Experts of a small language model: 96 GeGLU neurons an expert.
Below are experts of layer 4 (counted from 0) of a mixture-of-experts language model. Rows are named router (the router's row for the expert), gate (a neuron's input weights, with its number), up (a neuron's input weights, with its number), down (a neuron's output weights, with its number) and show model dimensions 576-671. Each number is 128 + 32 x the weight over its row's rms, rounded and kept within 0 to 255. Numbers have three digits each.
After each expert's rows: "mostly gets" lists some tokens that are sent to it at least half of the time. This comes from a sample of Wikipedia text that the model never trained on.

# expert 32
router:118079097126114097130148131141122079125144117121148087166128137137188152123159096111085096106161110163137170108148092129145140108129114213073135150091061101106093148144103118129103119179096123127111116176135089109124076112150177132136142137116122125126159118098161169117176128120111098159
gate0:099134164147136157124084131094096117171061070144151088158143051155052159167130178175110121079083094119098174133120084132138132064130079165102138131117120140152131121136212124136018073091123123193112175148143174125117132188069185111087106059121120205101136061146148126121154102071142153129
up0:079160161140098113092055132106074122183072072140149090179112082138051176156141146167119137100094090149079184124132078126152108084127082155086098129134117171143120125164232132110018071115144124185127167162104149107109192173063183083112124040129088200127087060171137132129167136083092176117
down0:141141073081177149125111138131121125111110143096141115160129126086081113123054096100130163119151164116121117137151130098151121134188175131118132089122103101103157104111133152110147070131162098050108130135122146105110156107068114136074176155094129099129106156174158141139104111127036144114
gate1:128106162047084169161168126198137103093162138087142175137116145059145152109168106070106152099017111120115161167102111157054124084152141158135166125114159147124109121071094078131160118161119141176148128156086128125138141111158058081082162109138134161125131127200121081175115162101113153145
up1:114119148160136158118120143094120112179163103065118150131083127124113168138129172105131184138142109094140065090072106110136080192161136171149142107128136157132145117084148131101096156129150232139104103095138139144152172166102104133084153144103136103128153140111169171131102179142130175167
down1:198150079157141146141133063122081176130147130182139150100149125127138163132102145114155129134160145091181136085189112140094122120117115108097154067106166175110168127089127181147155134100083148088100108169142112141073160167115055218100141143155073176151094118089046113099052134083184126131
gate2:155083126172158121060156095123133078105082158174146161151073133143145105138096133144123176178091127190132164171078108169123170140119153118171165107163100104107140139107121136164132090114088144053171120097101126121156165096087211139097118126162123120152064122142114145142152180151171136181
up2:085179163135114118182078149166133165153206100083064127135252143159112142177114075114093073055168132066097101096160152114128140135160104149145057132108194156163138083155167144075086157105203077114071102173121144161098105165182090091182130113123194125138136158106118155083118088116081106073
down2:197091080110117096134111129104099164129115162131095138121068103120094091106137082129119170194173110083109195085117153133135158125129191184116150102132106128134079169149104103163123110112085189147194134107159139103144155095129107131065109132076117115079100127139139104086103116077127168167
mostly gets: "j", "ah", "ang", "ala", "é", "u"

# expert 34
router:171108134099151129170129098154165101117138099124110184141140151121169189120113220100165139119129133185118114124169155134146178166145119144141094086084080113108121186088191142110156117172084129118175178112075122147091110114142109109069120088161097138137081101145107119145162143111147151113
gate0:177169138071094139152086141143178053167119099148086133192121153103085165124129165127177135155191104153118129143122156085093135153121185170175158125090096114114098128108170092175144140114099168120201147160082144099119147194080114119153117154107099135078172154106108162069100141091099099158
up0:112099133179201109120166156170112203088165180110111118052140122138154107142131073179109121104066166114094115167147086155153106113143118073096125118127188138181127122174076123082158073103076100127129101137146169168186156099215166101162139142140130128182058117113106099148173092168140174105
down0:158073113111145094159108074160138115130113121184141148184111147071099132086147161112149143168106098105089092168134120123091215116101116093101170159093094181130117119109105136149143151112113124127093108122164104203116116199131124083115092116103124099068157093176157092127125143151184080119
gate1:138134171162141101139088131083071083136107068154124112124165116090151156086199166115123153096103134143091137112142105101136115146112068228142167096048129121152137095112102090146133110184177145138131122084054150085042130111141117142129120166130107131059135088095109135178128170175150098179
up1:117119196153173098164072119078099090171100122146111116138171120124117208162121155123105186098142161158082075108163108103183123139088068101112159122161098082177140103090147081144120058168186132103109042104059146116040113160153071123136152114094057121124176120128102102093140208181111117139
down1:142084120135110153080122108150085174117112113151070095131148183114139115138107098124120115129160122171148133122136143079103138143120116156107143132087086144121153098136112136164145133136073085102135136086096156135175056159100110095076193103126160116098129084132171165139125110136120096146
gate2:108075129167142123090116103121123090150112124117112101169132115136094195142154110126113148137128212105085087111100117179149127078109114164156204128104084165196144171113132133136112139159097113053143149146078119168052124135120132155098117151138114137100101188122127121141124177105166157094
up2:099100177157132135134144109136145097138098162110118094105113111121077164154153124095105118109146212131135115127137100143151133112077119151140167174091080191174134161104118145164127134166131153079154133142077104134055086138127191140082141107116122150088121167141102126140144175151191137114
down2:094159175124095163138151146164167130129146127178147117090151114106125104106064103190128108132114122162190154140122123112140131159115126047100104111170158093100129111138120133102112132109192130123090171125122147162140163134138164122133128137104063158150104048112081102050140114119087113173
mostly gets: "nd", " Rank", " Genre", " Length", " Phylum", " Candidate"

# expert 27
router:138150123106120146164080140136152125138136114108092097104101127143219150158068147084121180102119151142159111154054117092192152180146135089182151184093129134109139146156132183112113130109170173142119123119108059172125187077099128044086107095142104145101144170138083079173128147148159087198
gate0:131147135154201159124078111086130151123170096131105166066105145132088109064130132215107115167184090173097078105157117076122121148157126095148163120128124131101132156128131114141083143081132134161164149125095104123110127162114085082104100147113097102146117152045097122130185099138171135067
up0:068149127087096099177149110191120138154106124147096109192122141074183132091167092077102168125102148117186144130129109172120105122110172146137116123131125089207075141144177133158178168125114105149131115162188151118173135111149173187118138171121145127150112150149108068118069122157153144122
down0:158133139189180181137067179119126155189112130142126144114144119099175093125093116112153132126158159139144079178092148126168138149179083105140125181114139176122133186109113077118127172129178210122130103081079084221104151130151135045159110107069098135147139171087147160129134101135089110150
gate1:132171151176077159128127095138142147150121123050125160136107140112164148132100129060115122160074136095146182131148122182121154171191105168152126087122136104077112106091165121124099100098158172152207070139178143127176115194092096094139146162119086147082163175148051143098044153191126104091
up1:093159154124062175104150127135128132126094054124169166128106134109136115167137139076123142186101172101151193142152168129174116163162109083147097167084121132096133181159145205123114159057125144079146087128130171092171191156157128145131175147137127155102145138121057106136066110160127162135
down1:121138137152145158125117171162091126143090145151147124157187165133121108146122120150124115126159071121110109103143131087120191107159103101161086092114120138081071112083152125127079187109090124165126098119109160152146110134106139091100107185158116144191133121157096130103133124145096114130
gate2:118161164131098118108130158090141142146120132100096066128140148045185154117115071134184102140150128137121104107117175142114138175141163128156197153111118153151149073155128127125064110167095148069168129125146191128120208110141109093096048115120094136143105072086138139094100179115164188123
up2:120153176125070164095139175107121142190159135087109087148134151044197141113121076119130127114141157170107108111119172135126135115153182112166167165189155124165134048137126103098077125132089125119101146152165145091124143065193127124119066070143099170108126078122127168094129205104172183131
down2:124081129127175153082121120097156141077108116130141152148097147137149180175166124166137209178147181136136130143173147126129136198150179118153051081156129158136140130124177172125083107164200086113105159092163084140125107100130099046085104118106109114106097170053153155185111122135124136120
mostly gets: " was", " is", " with", " are", " be", " had"

# expert 45
router:109110096145177112131118118119169163093094077093171153098108152137149187120161183170144170055136084120152110167103104105160146135147122141150080144217076109131163175133178133102129129138113180158176103187075157119140050124140110149125115117140129147088128100142082147092109083095109089104
gate0:112142175092064100078120100109108145155150116092140183124107157227117093174145134100150174120199130094135205141081107155109130132171165183156152074152103072094114154107121126120044078153126128192238093123131099110115136151154139172124122089180115120087146125090116171125110087143095146150
up0:167106107140130118113159124133114150154115161131120097113178100061157135144130121089180136179103114115081221182135135148094099136152102122120083067087139119147159151165146131134148150125122124174198129148168114037180119144102162160139144077132122110054139133132095103130111099134140159133
down0:122126191093135124080093096136131113164120113116168175155093128109068154142154196124116120151099158111158100064149177078153168123115207083127109160133142110113143175080223091153132140136105122141099133113125100167145102079149193161106140165065097097135161129087108121136154078143156146130
gate1:134113111125149160108137071114129174098073110149121124181072099081131120109103147089113075175154069112120221111138202069118113143163079186066126155145153121152152193184106097152111164102141129166192203125126122100121100106113112076134159115096131092111119134160115081190116135157064122083
up1:122120145139145180110142099128149172080068143155089137203056091137145133096098139136107079206094121105133153116173173097133153133158113148071051148146147081161129221153122148149113137149120135180192220093105067121072051120134109116173176096092096120122124128122103116186104080139065104118
down1:176132126086073141151122101178124144185120105089174092144097089151079107137106084120079068121130116086151131186102091200100143134155176177124161129162177076132177088117171129068196108157196158153140131089161097110176179181141125121107090139158187136166079144129126169100138127134094104153
gate2:108142114143141158166149133109105108118133219130109192182090126097093072216080155099127140155160108138157076137075107154160073119123138187146099108115132174055108187128072123143108156133123163133175166176109164125090085165119159123087173124097181063111184119123137140167133203103101142074
up2:140123114128084171136201101094146100139115165119122142203080154090084053159079168078174145132198115131173087076107109134152064123136156130123121127095134168092099173153103137123109157160116169104159158138064131124098091165146140129114161129047215148137176121185180168177161167086143108106
down2:130128146146214139139144068108163110132151108161140121114084108129148132199125101136092125103122095149131164137128067134185174047095137133159111135074150154101085156123158124124112128117196079102114157163182111140082141157085163161100073127145137085134106158096164083127150120126142096087
mostly gets: "===", " ===", "====", "|---|---|---|---|", "|---|---|---|", "|---|---|---|---|---|"

# expert 47
router:107029112145100124127132140134120167094143088165085155099095179145146143125143125129097085138151143047057109117119100117098100141120128119156129113135137136143125050100081101128109200115109116107143107165132080138112139108136139118109156114154103158142187129139133163106170136164114074170
gate0:103161101087086091101059120118071163151155169152169144123145067084127159210141116106105176126082126139125149112101109164134185107114162187108157143125087159126153112139116162172179144119192097154074123078109130179168119111136109114109126091128101125124097147081126137096149090131113089153
up0:095140062169114117084190159140119109104039120038118121080129127144110120133125149147182165082152157124152097157095135097092146136125119107098060101177186130158188133072130088148151166178104129081129082104109169113043167161153152149112149140119130135125155108113082127156129135148120132111
down0:143132144131084149109128116132115142106164117144069076080106157229125160154141132181132115112145085145129142113034089131137142105158123071173120166087117164148159144174163186082135156136135181121172138109135093133117137152128170108159113049165111147171174198108083142087118137117082080177
gate1:165145110154138165135137132134152083063141130112112160171126094182154096161164157135108128158140089163146117151159090121148129159175064157159085123164125134080115155153112107145145187158099161150114133166115126164116135108126031186120059118104131135051131148165175170135138134156114159160
up1:166171103145155184098112167167095122036148115135134159148144109200144113169147153144100134131129134147144088121214123114164144137158099153203093106162116108092071152103128122151112169147098158153143135153124104171130140117168094141113106110154125150059144116195114199139131155127114107118
down1:065167126124134154157166162087212132095111153135138169178128105083071155088139078145101152128170084180077108096004142084172121091159111089068130155187185105179111098081136139083093155108179095154141152180126148082139145174179132078117187126102120127150153131159188118039139158149121087180
gate2:121172103103165088136132122082116116150132159174155152053127107146180104115027144170137152180216156108169147065025131099128184119121076111129182132084106111145128123125097165176111121118137135151092096130199170147087093102087130185133138160111164140125048175151188152119178120124124144107
up2:120105140156126122135145157134161125167160184164092103161121072129147108137129097158132148167176165085157122114075135107151129117140150101177157165099108144171083098225066141136077060125084115122134116202101117142170127074125154146171115157132144153077079162134180123143136120071143104142
down2:124160102136134086152077205167107106130094127176149173151143162167142091129165110061076163124125152141050119143102078163111113081138126152092134147062192176156124130107096084158153231095107199083131131117100130081174171134092102097149123154064147134099172164096079154082137089113041092135
mostly gets: " had", " has", " have", " been", " would", " than"

# expert 17
router:157098124182115155111078143150109122186147090199112110120144119112064128090101111139143177165130156114135121106075121103182141117088062110092225137093094108152161134115147146103189142132151177187137107049124120176153094127123142167156096182080123150115139089097110123155128184118111124123
gate0:160116130116131126122128173149139120108151098152149143121121117101111144152093067145083086184176093160075149150161120135159129113125152140087122128168168119097091114118168125181146065113108063097163128068105032113180108138176141145126130071125147147208162121088099157135108098150138186124
up0:132107144140053148184201061124141130158084142097169136091158129153129138098141142126179171082083170141123124126148131149105097164140066146099112149104128181146140147052048092120090187122170118147104110171127151116084136180069177135160152128133139066043116142151148132188141115122128073115
down0:093123171095155108080125165084104130129163176118132169116084161155063126159114108090105083085213136129125146162150153120128159111091114171093143124149147121184106080149068155123192173103077126132140094159145149172131118142100098148120124155071124246103161093104103170151130124107125134107
gate1:090164177124153088138110150123052108140177120154126150142139086086091136114123143117156112128153132166131106066126150140135102113101080102176132181072083107115172103044132115107105156119141143144092133146138181130110136175095196116133169053125109082154131138091058143105154126096091132116
up1:155163112139121174088180079119143094072169108129131093131137121073128174110171134075147143052129098117119109091127081137093121136148149085074112177122086149091036168149085111125091094075167101200126177123110133162113179061158148067130110079104122088137080168116149146137137071165149088079
down1:113171123107042095114175093163104167118163118117149125077142115117128128107085111142174136121100128089157167132131132127125125125098106131113141133103175109091138115140097118120121094105146152128139195187155130142098155088093162045087110124146127134121095093131108143090152094124129143152
gate2:195094123109155125096144167086157151123159103133018140195157115092118225115128119155193118155160165136117137155152107185132130085132139159114122075159165116171171111129171129077143126155139202126156150088124139132082149137118183124110118142127112194097111154087129145140146105150105138133
up2:184099125121156102084131155113174155109141127151033121187155145091092233138083145146172143157147157109127126102177062160154150096128169163099163041163184089168157148123143118100128136170150167123189099071083141132128218136169166091138169150101128159092135174083116151109128138131109177113
down2:148068115116075150111178104170116105159156102131143059102187171195166134097142113137141150157114111142118155086103160173134096113130062115126190098130158113091144140116140119136179068145162083136236095122138116143138110175105060099107121185126132067098129171095123108100079131117106143172
mostly gets: " was", " is", " are", " be", " were", " had"